Below are experts of layer 10 (counted from 0) of a mixture-of-experts language model. Rows are named gate (a neuron's input weights, with its number), up (a neuron's input weights, with its number), down (a neuron's output weights, with its number) and show model dimensions 192-287. Each number is 200 + 30 x the weight over its row's rms, rounded and kept within 0 to 999.
Before each expert's rows: a language model's description of what the expert responds to; "comes after" lists some tokens at least twice as common just before its tokens as in all text. This comes from a sample of Wikipedia text that the model never trained on. Tokens count by the router's weight.

# expert 1
What it handles: Pronouns, relative words, conjunctions and auxiliaries that start or link clauses in running prose, such as that, he, which, but, to.
comes after: ",", ".", " that", " he", " He", " where"
gate0,216,207,195,169,204,224,277,217,207,160,185,232,146,165,161,230,211,183,180,241,195,156,234,200,195,192,235,206,176,181,128,171,219,246,216,230,213,184,243,171,188,194,175,161,260,199,224,151,158,203,211,170,256,225,223,188,232,230,170,166,192,204,161,221,192,226,197,227,189,204,193,142,221,168,217,168,204,179,229,199,260,240,204,178,228,232,201,224,209,170,175,169,214,173,190,296
up0,237,218,255,159,193,224,191,207,216,223,217,196,184,181,199,183,247,197,207,205,192,219,244,171,222,163,231,217,184,183,184,156,228,229,229,290,159,165,196,206,223,138,189,194,210,203,144,225,193,236,230,205,252,217,151,204,203,215,195,163,176,192,195,230,174,182,221,185,201,153,218,112,186,181,199,227,216,252,218,259,225,172,246,181,213,192,197,248,249,194,158,208,196,162,180,199
down0,227,202,165,169,244,192,184,206,239,233,220,196,217,227,224,153,180,188,175,177,193,220,139,178,199,214,247,137,155,218,217,212,207,181,216,195,175,207,178,255,195,228,206,199,194,188,199,181,210,180,219,215,186,198,211,231,192,255,216,160,192,186,201,177,195,237,210,195,188,248,199,228,174,180,184,178,260,222,142,193,176,213,229,219,229,222,150,207,197,191,188,264,192,214,194,153
gate1,204,190,220,217,174,260,193,213,173,190,197,134,181,205,151,218,233,191,187,175,255,205,151,214,117,241,137,207,156,248,199,184,179,214,183,230,232,217,184,195,154,184,198,193,201,206,225,157,156,239,189,196,229,270,127,210,194,170,192,199,190,195,198,196,169,176,259,234,185,177,179,200,214,190,230,173,207,199,262,170,194,184,237,179,202,205,183,202,226,191,234,184,194,163,204,174
up1,213,191,152,162,192,240,209,178,203,158,225,204,251,205,152,210,224,212,198,238,196,227,261,212,197,172,178,156,233,227,176,197,196,197,160,175,206,217,179,221,149,219,232,182,208,226,181,179,181,182,197,210,178,182,108,201,152,196,202,172,162,200,214,231,184,179,198,236,195,164,176,199,282,181,243,177,212,179,207,158,237,204,209,121,226,152,180,209,221,213,150,170,253,248,226,186
down1,229,173,237,202,179,188,207,195,141,198,213,133,150,204,184,170,203,225,241,184,208,253,244,181,199,153,236,184,209,199,218,245,248,217,204,188,159,188,225,141,190,208,177,249,231,218,194,211,227,214,190,210,215,199,219,254,180,215,207,227,214,151,242,196,254,163,136,208,229,213,234,191,196,179,112,187,253,174,207,199,259,165,157,224,184,263,213,229,208,249,164,196,201,191,210,196

# expert 9
What it handles: Articles and possessive determiners after prepositions, mostly the, plus a, his, its, their, along with possessive s and colons in credits.
comes after: " of", " in", "'", " to", " on", " for"
gate0,201,181,185,205,268,239,212,213,168,199,201,160,214,239,226,133,180,207,226,202,233,198,174,171,169,149,188,194,192,175,237,219,197,181,207,180,201,161,148,137,251,214,223,169,212,155,199,193,217,257,184,213,157,203,205,216,204,216,203,193,183,222,238,149,162,175,198,184,213,160,156,208,202,200,207,202,173,239,189,214,236,257,202,123,182,206,220,222,180,192,230,175,180,244,192,231
up0,187,173,231,195,233,130,176,236,212,221,239,205,178,222,210,223,221,242,219,200,168,181,195,198,219,192,188,216,252,193,180,270,200,207,237,225,209,204,258,228,193,207,218,223,193,221,172,164,198,114,205,175,204,182,149,222,196,227,241,203,252,169,133,259,175,263,205,191,198,285,225,178,214,196,212,180,222,208,195,237,153,172,178,232,179,256,207,223,216,199,171,228,168,191,169,180
down0,194,234,222,186,187,183,241,214,198,166,225,174,198,164,198,201,173,206,218,234,194,181,218,174,171,194,241,199,215,188,221,222,170,160,156,178,257,198,243,213,232,202,167,190,235,168,192,234,194,255,154,243,235,199,254,232,152,198,190,115,216,202,235,177,246,168,252,239,222,160,202,178,186,239,190,227,203,221,190,203,197,223,230,195,159,155,177,166,195,202,203,178,252,178,167,214
gate1,199,230,246,150,171,192,189,200,214,205,176,230,175,187,226,257,182,235,142,193,228,197,215,217,255,196,187,270,188,218,213,186,199,212,230,252,199,200,196,177,158,179,192,180,239,230,193,169,145,202,235,177,200,227,222,170,192,129,175,196,171,130,172,165,193,180,167,144,159,210,192,213,260,211,195,239,217,186,204,204,207,203,246,192,154,181,125,153,211,174,197,184,145,176,209,225
up1,189,240,253,226,238,192,189,202,183,208,198,263,139,182,262,270,186,247,184,213,259,261,203,169,257,204,135,205,205,135,208,206,212,188,187,181,217,208,180,187,167,221,168,181,191,204,161,157,180,187,186,194,202,244,181,191,211,187,132,181,168,186,210,184,173,237,174,144,112,236,218,243,239,222,167,187,191,236,187,230,231,208,207,209,148,233,162,193,181,160,213,116,232,237,207,225
down1,167,194,151,224,177,227,164,210,187,212,176,180,136,220,187,208,177,215,134,209,178,219,222,235,160,147,155,249,202,175,195,168,147,255,204,178,165,223,244,215,98,175,208,189,161,196,214,207,197,247,234,173,161,169,209,186,215,213,267,134,194,229,168,206,305,182,210,203,142,190,177,229,190,191,195,168,235,239,200,230,152,207,213,213,185,250,153,211,212,231,185,200,231,171,233,200

# expert 10
What it handles: Field labels and section names in infoboxes and headings before colons, such as Location, Coordinates, Website, Career, History, region.
comes after: "-", "==", "See", "|", "===", " •"
gate0,196,251,214,222,185,159,263,216,249,188,215,198,159,197,219,186,179,190,248,210,221,170,222,177,210,195,234,213,122,217,230,197,165,193,229,193,227,181,182,225,195,218,220,226,240,181,167,233,182,175,197,202,232,179,203,230,195,221,231,204,273,232,236,181,184,158,187,175,178,176,169,228,190,158,131,223,195,162,242,201,255,244,221,115,267,225,136,244,218,215,166,187,208,178,156,244
up0,194,181,246,174,191,178,123,225,183,182,222,233,215,259,190,229,203,175,200,167,211,221,229,215,168,176,194,191,269,224,169,188,190,178,216,175,181,200,214,176,170,190,234,230,152,236,201,188,182,230,243,191,224,240,169,169,194,213,140,201,178,199,212,171,202,132,190,176,161,225,251,210,213,224,238,187,225,203,195,219,230,182,244,166,148,199,216,199,212,187,219,219,170,194,247,190
down0,211,209,197,154,211,194,157,190,217,253,228,185,200,237,195,247,177,168,223,232,166,225,209,172,217,202,170,191,227,231,212,198,193,179,189,212,270,201,194,168,189,156,245,188,173,188,217,219,213,203,232,236,172,180,169,228,158,218,224,197,238,163,141,203,251,199,181,162,225,173,206,257,202,150,209,213,223,162,204,268,226,186,207,229,216,201,208,147,242,219,191,224,226,154,193,192
gate1,257,220,193,202,186,165,171,263,241,159,210,224,227,203,176,241,231,211,232,191,165,184,170,196,257,244,111,222,260,182,221,211,177,156,192,215,175,215,223,223,242,190,218,169,223,193,184,183,234,156,210,217,215,230,239,204,176,213,151,162,240,227,221,211,163,180,211,220,166,196,206,196,232,196,207,214,213,250,184,179,175,191,222,177,196,221,201,216,183,181,171,216,154,184,244,213
up1,201,263,191,210,154,175,168,203,243,218,184,199,211,209,152,158,243,174,218,210,175,186,166,180,218,170,147,197,244,200,212,208,208,208,232,207,149,241,255,193,218,201,212,182,226,188,187,225,250,212,218,181,216,222,187,220,200,209,140,207,200,170,248,198,143,133,199,212,220,226,193,194,191,232,205,187,222,244,162,204,181,216,175,205,186,187,211,213,180,175,177,232,143,192,234,162
down1,230,160,174,153,194,183,183,259,101,222,196,211,242,140,185,210,218,231,155,177,190,204,205,199,191,147,224,200,188,128,219,228,225,196,174,150,253,212,211,191,154,194,230,219,171,214,194,208,223,197,198,220,161,209,164,181,206,175,231,129,217,227,167,217,189,179,221,181,210,172,238,172,201,218,205,244,234,137,197,256,229,196,232,196,218,179,137,161,180,174,185,202,162,248,201,175

# expert 12
What it handles: Hyphens in compounds like medium-sized and full-time, list dashes starting infobox fields, table pipes, and prefixes long, short, non, pre, self.
comes after: "\n", "-", " non", " co", " self", " two"
gate0,107,153,250,196,184,190,237,231,226,218,211,153,205,209,144,198,181,219,210,197,207,200,199,201,140,159,149,198,151,191,142,202,173,225,207,168,228,221,201,200,203,188,234,175,187,144,164,211,227,175,247,188,201,194,219,244,194,133,168,236,183,239,219,216,166,211,179,165,172,169,210,215,130,234,142,220,201,244,199,183,214,204,190,179,197,247,181,234,218,198,226,174,197,184,227,179
up0,185,170,272,271,238,174,207,166,222,253,176,183,222,199,190,199,170,209,167,207,199,237,171,182,153,195,178,215,243,200,111,206,184,165,236,241,172,236,194,187,215,166,190,182,188,217,176,199,220,176,210,151,204,202,211,250,199,177,161,204,191,225,208,192,225,239,242,197,193,170,210,227,236,207,150,252,216,258,221,208,169,182,189,173,176,199,175,217,191,199,272,212,141,188,200,168
down0,168,220,228,209,183,178,247,184,240,219,240,233,193,224,227,228,170,225,196,212,190,239,220,180,192,234,224,197,151,230,205,224,255,223,176,167,226,263,172,227,153,226,190,240,160,179,181,124,164,205,269,170,223,126,203,255,266,217,222,232,160,201,184,207,231,177,222,189,205,193,225,182,168,215,198,192,192,206,187,191,216,189,158,226,202,198,144,244,220,237,195,178,219,187,201,191
gate1,175,227,212,205,175,178,105,170,184,229,162,214,224,187,199,209,190,220,199,203,235,202,205,250,210,219,212,198,222,199,180,150,200,185,189,168,149,237,187,96,249,220,242,213,183,185,155,193,223,163,176,177,175,171,242,172,256,169,217,248,195,236,142,188,214,227,171,244,225,197,197,204,259,191,258,220,193,243,240,219,175,178,217,224,182,122,190,186,216,236,157,208,224,177,217,221
up1,193,196,193,197,186,178,180,148,177,162,207,212,189,193,211,220,185,238,191,210,188,201,175,229,215,184,199,201,225,206,226,141,187,214,222,145,204,233,194,132,252,179,240,181,193,199,170,173,181,174,177,199,154,178,264,196,252,219,219,242,199,271,167,217,178,192,227,253,220,181,194,203,224,210,245,234,189,226,250,223,166,198,175,218,164,185,229,249,241,216,130,181,228,142,189,218
down1,244,215,168,218,228,206,194,247,208,195,255,156,245,174,188,200,175,161,215,218,230,181,172,184,175,220,206,200,185,217,258,218,192,226,196,217,234,199,196,197,193,205,201,262,199,164,181,211,226,205,291,201,209,228,205,193,245,212,239,191,259,179,207,231,249,168,207,205,204,181,213,191,212,216,199,159,187,238,225,264,215,191,181,189,204,191,182,213,234,185,207,198,226,220,164,136

# expert 5
What it handles: Nouns and noun pieces after an article or possessive naming occupations, institutions or domains, such as military, director, business, music, police.
comes after: " a", " the", " an", " and", " his", " first"
gate0,268,119,171,166,166,192,210,201,124,163,179,177,214,210,221,199,182,208,200,180,198,188,216,207,174,222,196,227,191,243,209,134,195,197,169,185,177,180,207,160,196,197,193,217,199,201,186,187,249,222,271,197,213,183,177,206,159,147,261,171,171,172,177,216,202,195,191,196,191,212,123,247,279,207,185,233,127,177,216,230,111,227,215,225,247,195,180,209,191,259,207,140,165,203,198,188
up0,178,184,188,207,210,235,201,225,168,200,160,188,154,147,187,152,217,212,202,192,229,214,187,175,251,223,178,251,213,205,166,173,181,252,170,253,208,198,258,182,232,156,230,197,183,200,263,248,245,233,170,196,265,174,216,209,222,178,220,225,207,208,188,212,206,222,141,236,245,199,164,273,291,210,174,187,167,119,202,153,183,216,202,234,164,237,212,208,211,211,208,171,198,168,224,236
down0,193,155,124,225,236,247,258,197,112,194,242,209,256,164,172,227,142,184,190,192,157,216,175,202,221,198,193,192,221,225,172,147,197,168,232,172,192,215,227,218,182,192,212,219,163,157,186,140,189,187,241,234,209,199,209,188,175,197,144,257,183,193,188,263,215,155,230,244,156,245,195,208,231,178,195,164,170,221,220,247,198,221,208,217,192,196,133,233,267,190,155,137,168,180,231,168
gate1,190,236,193,292,144,204,187,311,217,158,168,196,251,190,227,174,191,207,152,185,188,197,142,287,179,207,219,203,219,211,184,273,215,172,201,202,171,209,164,178,238,218,219,217,232,194,168,176,197,170,238,189,163,216,205,177,170,200,218,235,178,189,210,178,245,264,176,179,193,182,171,148,191,212,218,209,195,238,215,252,210,194,188,197,240,162,227,146,199,195,175,213,163,240,175,184
up1,203,228,220,180,207,193,230,212,222,221,202,127,137,224,196,238,159,149,233,213,169,190,248,223,199,158,213,183,233,226,227,162,229,191,181,145,224,167,236,281,135,159,241,201,177,201,156,247,192,228,181,214,194,158,211,255,222,193,175,197,183,188,231,222,173,200,159,183,164,187,239,242,182,241,244,182,148,183,249,153,183,222,194,184,217,168,213,215,257,238,186,205,163,240,227,231
down1,186,192,256,298,240,224,223,203,206,207,127,242,213,202,216,189,179,148,194,198,238,174,243,197,191,215,219,148,237,159,211,234,205,208,223,225,250,166,246,184,202,164,194,219,159,206,178,192,172,231,165,189,209,165,197,187,206,183,189,250,160,202,206,221,163,181,237,172,232,200,155,240,236,225,167,204,218,159,177,249,202,189,162,161,204,167,212,236,176,227,229,136,207,173,194,188

# expert 3
What it handles: Words and word pieces inside sports team, league and club names, mostly in results tables and rosters, such as FC, League, Racing, Suns.
comes after: " |", "|", ";", ":", " W", " New"
gate0,196,200,196,123,182,183,148,203,205,181,202,198,183,212,246,241,234,210,187,175,178,150,185,215,224,201,219,236,243,207,207,247,238,192,227,174,208,236,253,205,188,215,218,241,183,203,179,179,229,147,185,226,225,205,200,207,204,216,180,182,216,198,169,148,177,214,210,197,186,204,189,247,222,269,186,245,282,220,153,192,208,172,170,170,201,231,259,181,196,227,228,234,247,189,217,205
up0,219,121,185,188,194,191,186,205,164,172,183,201,189,295,203,168,221,195,171,168,128,177,186,184,183,174,210,183,172,235,249,235,186,231,210,184,246,193,140,174,196,257,199,228,191,184,228,226,197,164,175,207,247,246,217,270,202,163,197,189,206,206,221,200,213,230,190,234,192,222,157,215,258,241,220,254,231,215,163,229,196,156,161,215,177,259,199,160,206,207,151,266,188,181,192,144
down0,198,200,194,136,151,153,209,206,199,223,251,147,193,179,224,192,216,173,174,187,152,179,231,182,242,236,212,221,217,219,215,165,184,197,132,167,255,202,222,238,211,199,219,225,184,247,217,137,235,166,219,163,181,195,168,176,178,206,225,218,199,167,230,187,236,229,205,219,226,211,201,243,178,206,251,244,171,252,204,137,179,186,184,220,187,209,203,240,181,185,162,225,178,195,196,171
gate1,191,146,173,209,205,215,184,181,132,196,196,177,243,231,240,172,192,252,206,220,154,262,216,222,172,188,195,170,240,189,198,215,215,136,194,181,179,164,214,166,184,218,222,138,145,267,179,220,190,234,172,195,150,226,190,218,206,214,183,228,206,134,194,213,158,173,280,211,200,199,184,200,176,163,205,208,188,188,202,183,187,171,211,168,241,203,248,180,164,185,190,176,217,210,177,221
up1,141,236,179,181,216,223,212,206,211,235,166,194,182,205,161,210,195,157,202,206,266,142,157,213,183,193,173,164,230,182,204,220,210,197,271,160,227,196,226,200,195,181,277,198,190,283,219,237,144,211,215,143,197,184,191,211,237,183,244,205,186,209,205,256,148,262,244,226,195,181,223,232,185,184,181,203,223,203,235,153,187,137,229,165,179,202,216,217,203,218,203,210,143,172,173,220
down1,219,202,190,260,170,212,181,222,214,199,205,148,229,194,184,160,220,240,217,212,220,203,239,216,222,160,173,206,196,254,174,197,204,156,203,194,233,179,280,217,200,230,162,214,187,148,151,243,244,180,213,219,156,198,133,177,208,156,238,207,143,210,211,147,181,153,218,157,253,237,230,213,177,204,235,199,169,220,216,218,145,232,180,233,209,184,196,158,191,201,228,174,246,181,244,195

# expert 2
What it handles: Main verbs and -ed/-ing forms after was, to or a subject, often before to/in/by, such as used, made, became, released.
comes after: " was", " to", " is", " were", " be", " he"
gate0,192,212,199,196,217,229,219,176,213,272,218,194,182,193,189,193,188,203,195,227,168,219,228,186,223,187,202,177,210,193,237,225,260,186,238,182,215,217,186,208,164,166,155,230,224,212,180,224,196,205,244,270,133,200,178,230,198,159,166,263,220,134,240,184,153,221,218,222,205,195,195,151,244,144,241,215,209,213,196,172,157,183,134,251,224,138,157,178,204,144,235,256,168,186,187,212
up0,210,189,279,205,188,174,157,241,254,162,225,189,192,219,164,152,180,184,185,210,221,184,212,244,184,199,184,213,204,189,184,207,187,198,206,149,182,189,162,196,195,224,246,208,231,187,209,184,205,166,197,198,252,227,174,176,212,188,233,236,164,176,153,216,236,210,216,172,186,192,193,242,183,189,217,140,252,208,219,258,233,210,223,217,190,209,155,196,209,217,157,198,162,236,147,240
down0,164,195,200,203,247,243,205,229,233,217,168,219,203,172,179,157,200,200,168,222,209,184,203,228,240,176,194,190,214,165,215,251,219,157,251,127,160,210,197,173,186,187,201,260,223,192,137,171,148,204,198,162,181,230,193,177,167,200,209,148,183,263,188,213,225,201,202,152,277,121,161,250,207,193,184,174,208,194,203,203,165,205,198,225,152,209,176,165,189,235,176,214,238,187,181,205
gate1,189,234,219,205,224,228,187,199,177,215,195,179,153,230,203,234,187,148,149,175,167,184,167,181,198,153,183,259,205,184,197,210,174,181,188,196,229,201,261,218,282,214,166,129,221,225,226,181,170,208,205,191,225,188,191,212,233,208,149,216,181,184,202,222,172,168,239,207,276,224,210,195,219,179,196,227,186,149,167,164,214,199,290,164,155,239,158,196,201,199,239,178,158,227,137,211
up1,208,240,253,175,175,233,188,210,171,212,157,187,164,219,198,202,243,145,169,214,143,191,249,206,173,149,177,267,207,115,189,198,190,193,195,168,222,205,253,207,266,222,227,162,245,187,214,159,200,187,161,158,215,210,195,168,176,193,183,205,210,185,231,184,197,149,233,236,252,229,212,222,199,192,192,203,191,178,189,178,265,237,255,217,156,211,160,218,199,184,189,211,154,224,147,184
down1,201,212,132,174,239,180,162,166,193,253,215,129,217,236,160,196,210,182,214,176,137,180,210,224,211,172,240,214,188,223,185,201,183,196,184,171,227,200,166,194,237,223,172,239,215,278,201,187,180,191,229,209,150,202,180,227,237,246,206,232,193,247,214,194,190,229,193,256,233,241,210,165,170,220,213,185,190,189,175,191,169,162,179,225,167,215,190,248,172,165,281,175,196,200,186,222

# expert 0
What it handles: Standalone number tokens in dates, ordinals, statistics tables and year ranges, such as 15 June, 5th centuries, 4.8.
comes after: " |", "|", ":", ";", " 3", " /"
gate0,166,160,231,212,176,208,231,199,137,214,217,168,217,230,210,190,203,225,150,170,151,164,174,233,230,156,242,226,172,235,252,217,196,246,184,258,196,216,197,224,188,164,209,169,240,205,181,180,226,223,205,218,175,245,190,174,223,180,173,202,258,217,167,174,206,211,227,154,198,210,201,225,263,215,176,239,167,182,208,217,176,225,234,208,160,240,182,161,167,171,265,216,239,150,154,195
up0,180,158,197,211,95,178,222,250,167,198,203,213,221,228,181,233,222,184,162,177,179,244,179,208,190,192,232,209,197,190,227,206,147,237,186,225,237,184,230,156,189,170,213,179,234,203,190,162,244,194,253,266,179,227,227,192,201,160,194,191,265,226,154,183,206,225,184,204,219,234,251,280,278,175,150,237,188,147,184,188,162,209,194,235,190,200,209,209,144,130,195,237,215,182,203,183
down0,180,218,171,191,218,219,213,204,211,151,162,186,195,203,247,188,197,226,173,174,228,220,237,206,179,196,235,195,184,220,238,221,189,190,178,214,195,196,269,228,233,196,185,180,113,231,169,241,188,223,220,205,200,230,168,195,211,187,193,165,236,251,221,191,214,229,209,186,233,168,183,193,169,154,199,148,222,227,171,172,214,195,187,206,234,194,168,216,230,151,162,131,183,229,206,112
gate1,200,234,231,189,186,224,170,215,162,164,206,198,240,179,205,279,264,165,171,231,190,213,159,173,239,212,215,140,192,193,230,246,168,234,187,217,185,203,171,193,233,202,214,231,166,212,210,255,219,213,164,193,194,199,173,114,213,232,190,191,217,204,200,216,232,201,207,210,183,208,249,257,129,198,208,211,212,149,195,187,224,194,173,222,185,197,214,207,238,193,166,137,241,209,197,183
up1,205,180,207,176,223,171,192,177,209,227,186,156,188,182,194,127,204,159,186,213,236,209,214,242,150,155,207,212,205,264,148,179,218,182,209,146,196,225,258,225,170,222,205,182,159,207,213,198,208,182,167,191,205,212,215,177,219,177,196,172,192,215,211,175,201,148,138,185,222,158,195,188,234,176,199,168,179,206,210,197,190,258,209,240,156,213,176,215,201,208,212,236,185,221,279,152
down1,172,163,207,211,181,181,205,165,186,222,171,199,240,210,192,196,196,197,186,224,184,134,115,226,138,239,179,187,202,247,198,157,189,193,187,206,214,215,192,236,218,222,199,179,209,243,187,197,242,205,161,177,166,207,226,163,231,185,207,128,186,191,174,164,193,226,215,161,188,251,187,212,196,237,207,205,203,192,171,199,231,213,244,190,248,152,194,178,203,217,187,155,154,216,220,142

# expert 4
What it handles: Line breaks closing table rows and list items, plus == and === section-heading markers and ---- table separators.
comes after: "\n", " |", ".", ")", "==", " =="
gate0,247,185,193,215,211,222,265,205,270,183,183,157,193,156,220,187,169,219,210,203,220,191,205,209,205,230,161,234,186,225,205,216,183,178,208,243,228,151,146,204,179,218,202,195,162,211,178,198,185,211,189,203,168,174,179,285,231,176,222,197,230,163,242,209,268,164,184,218,194,166,222,207,256,242,202,188,177,252,171,170,175,206,125,170,241,223,199,201,248,207,144,182,135,220,140,155
up0,188,207,203,180,181,159,123,183,133,220,200,256,213,226,204,214,220,185,201,168,228,231,211,191,177,173,216,163,200,161,194,163,206,259,180,147,160,254,270,208,252,186,206,244,243,195,202,213,209,177,222,176,226,220,203,119,173,232,177,178,164,241,161,156,144,213,196,184,181,236,185,198,135,152,207,222,229,153,228,241,232,200,274,234,186,164,187,192,178,209,238,210,266,196,254,262
down0,218,175,198,197,227,212,225,223,247,200,221,236,188,200,194,234,222,244,184,244,205,186,185,237,212,179,204,137,189,211,181,226,243,187,215,235,202,176,113,191,232,200,218,167,218,181,164,203,194,196,232,227,214,228,207,192,237,149,219,168,228,202,180,211,172,205,211,173,164,244,163,166,225,180,168,196,230,226,223,213,183,180,164,173,232,216,177,219,268,173,202,239,167,221,220,162
gate1,167,220,216,224,141,165,230,194,187,217,140,191,216,217,171,196,190,191,224,255,230,243,244,232,189,222,179,181,203,215,218,151,185,198,226,209,259,242,253,122,284,234,245,216,187,180,252,263,189,185,204,184,178,186,203,244,174,182,185,208,237,195,216,175,213,136,182,163,220,197,227,220,164,184,234,263,142,193,200,204,198,248,202,181,199,183,224,156,246,210,243,230,191,218,200,196
up1,177,185,194,202,167,217,254,197,229,211,198,195,209,209,216,184,205,207,210,233,206,223,188,182,215,196,220,182,173,188,205,200,194,237,197,152,196,136,248,163,235,191,183,205,166,155,216,281,188,216,232,206,236,183,179,138,181,194,136,197,203,192,177,184,191,191,184,198,249,218,282,197,228,199,197,203,188,178,202,198,172,241,243,230,227,200,236,214,210,201,227,214,186,172,151,202
down1,231,163,254,176,161,226,232,144,195,205,175,228,143,183,220,127,200,134,248,224,183,179,155,147,216,225,189,170,185,217,170,215,215,209,246,183,172,167,198,231,217,179,197,204,234,207,228,170,211,203,179,182,160,222,171,123,161,218,195,167,181,201,194,237,224,236,168,183,227,209,159,259,183,195,263,155,185,188,192,141,207,209,185,171,214,228,223,203,208,166,198,211,178,255,241,230